From a checkpoint of a small mixture-of-experts model trained on Wikipedia.
Size: 9 layers, width 160, vocabulary 16384, 12.9M parameters.
Experts: 16 experts in each of 5 layers, 1 pick a token, a softmax router.
Training: a variant of SOAP for the experts, 253M tokens, 7724 steps.
Below are experts of layer 6 (counted from 0) of a mixture-of-experts language model. Rows are named router (the router's row for the expert) and show model dimensions 0-159. Each number is 500 + 50 x the weight over its row's rms, rounded and kept within 0 to 999. Numbers have three digits each.
After each expert's rows: "comes after" lists some tokens at least twice as common just before its tokens as in all text. This comes from a sample of Wikipedia text that the model never trained on. Tokens count by the router's weight.

# expert 14
router:488537478481444485519544477401506430520396443533489378478391477429463410627534491363516505519475485530495557452463471466521475511402452492527446556469484517463550557479473603501538398472512475475592520469446548507507532498502541465499498560456472553469499469525525478528420552537451503424418442494505542472504511624483492471572479448447516448401494387421508616424512502455562477568525420577466506537466440565553550538420504481479528496509497593469485555468547480565482512460478492
comes after: "\n", " |\n", ")\n", ")", ".\n", "0"

# expert 7
router:486476532508419409569530505507527435507390460555518483402454430480440464546566519517364533543507400499426536509427476527528547502520519527568484499479469522494510509504622516504640514558417520477490549477522580542527538447493444533506464493613550472486472487523601463563532438479465496462546488495427495432438541554430494446493513448452552536445525449448498471483515554527412498478479404451450605548559462562502525426459551532503444413453472453527420486501441488501651502499466526
comes after: "1", "2", "3", "6", "0", "4"

# expert 2
router:432446566532356527535541483465450501500441515494431477396477402489470440504531439476476535469508474494451627495475448517555459502477469535488522538498470542519527534392501573495461513350481490482497504500551524490539554563458430527499424461562510498514410492540618500541490457525464462480512375480528491505463536508493499471475588435530463524371436386531456509449535565456459386473510455594520551546490508473521573384519473524557530459429481508530476617530470478481576532505467544
comes after: " |", "|", ";", ",", " in", ":"

# expert 6
router:442501502522435420587584526488491416542460494493428517468502465413524384606475534470402463517502432523568560448567543494514436492485561471495515472402515497439482569485512505537503504446446539570502539452472593562534506463579489529458475513559505487497545519575532499493498438564507488460399477514479482519482556494516433510576591505449497447449547456395405468481518597502506491505513451533435566511528477490500517388445504459540452464424519443540439459580434518682566504582513461
comes after: " ", "201", "200", "202", "–", "199"

# expert 4
router:366490519488379442582475516519487444583474511524465420448493480470487480561572538478528465590474339508497501425558484570490513492488457453474386492493506505478501481495527555556545521452513531499481590542506509539493576529574475451439492474593584493502547584453595453569470451467497478509518510526494493462478538493516526521496588563491513543344436450442365523440503504471485478543545538507483552515571468612515463502430490537485540501384522499540395520501442553579504484530531465
comes after: " (", " ", "–", " \"", "200", "("

# expert 10
router:522518545538489523504526456492403479588399420479478408462477474469392511538521455456505561599479436548492505469434631564549540559475500425500484518422460581359560531494509588599555497448512512518592587500502623488585513529467564586473504547539502490469522470457454484605426552495538490421409491511415469456582510565495500521546490533521487550487487482451489502441501556495498454492574411431525516441503530576495503449474458515546525513457503522431522515465517567514587513514477435
comes after: " of", " in", " for", " to", " with", " on"

# expert 1
router:524578521547499377501560457434512499508556504505469407416486469512493431467575570462443524567509489534472613431517491540527441494544438453530492537449506506450550504435489496534566493419494563590496493526482582571483515507616472433412537588598446521473431502458605538542524522456486416487486440579434508517462533533486555494448544560529540515428528470364443533428469549429480482516504508521546513468567438579494503432441527484533448508472521596521458557550425532558563535466421449
comes after: "-", "==", " a", "|", "\n\n", "See"

# expert 0
router:480492547536497487527666581482503363601462445418493496425483486450419507588521526438384534509442481502529489487482544466521491438515519550551446556464429528456526478426549581524554523485458542527459517547486498477587483524518527405432489544549479466510457541481532558557510533496522471467462521524483485512432537538407425485587486527377494547475576470439500527495556583557444454430536447449554507438622399466440479536493472571517423524484477578507496519568449585477534534465479471
comes after: ",", " It", " it", " and", " which", " he"

# expert 5
router:472521494511426394598527523483435463514528421447463499484463506486464452573589532493507478624488440528509487450523474554534534523555504430509485465448487505505531508437588483513514469361421510497529487516409603525489488579473442545487498512630456526493469497451581481493475471487458406469485515484452405410545607519427486552494488538517513524434516388428459486468490625572480437491512494493458559434492473547518524415561431519422518473446573514410478502470445512508592460466454413
comes after: " the", " a", " his", " first", " The", "'s"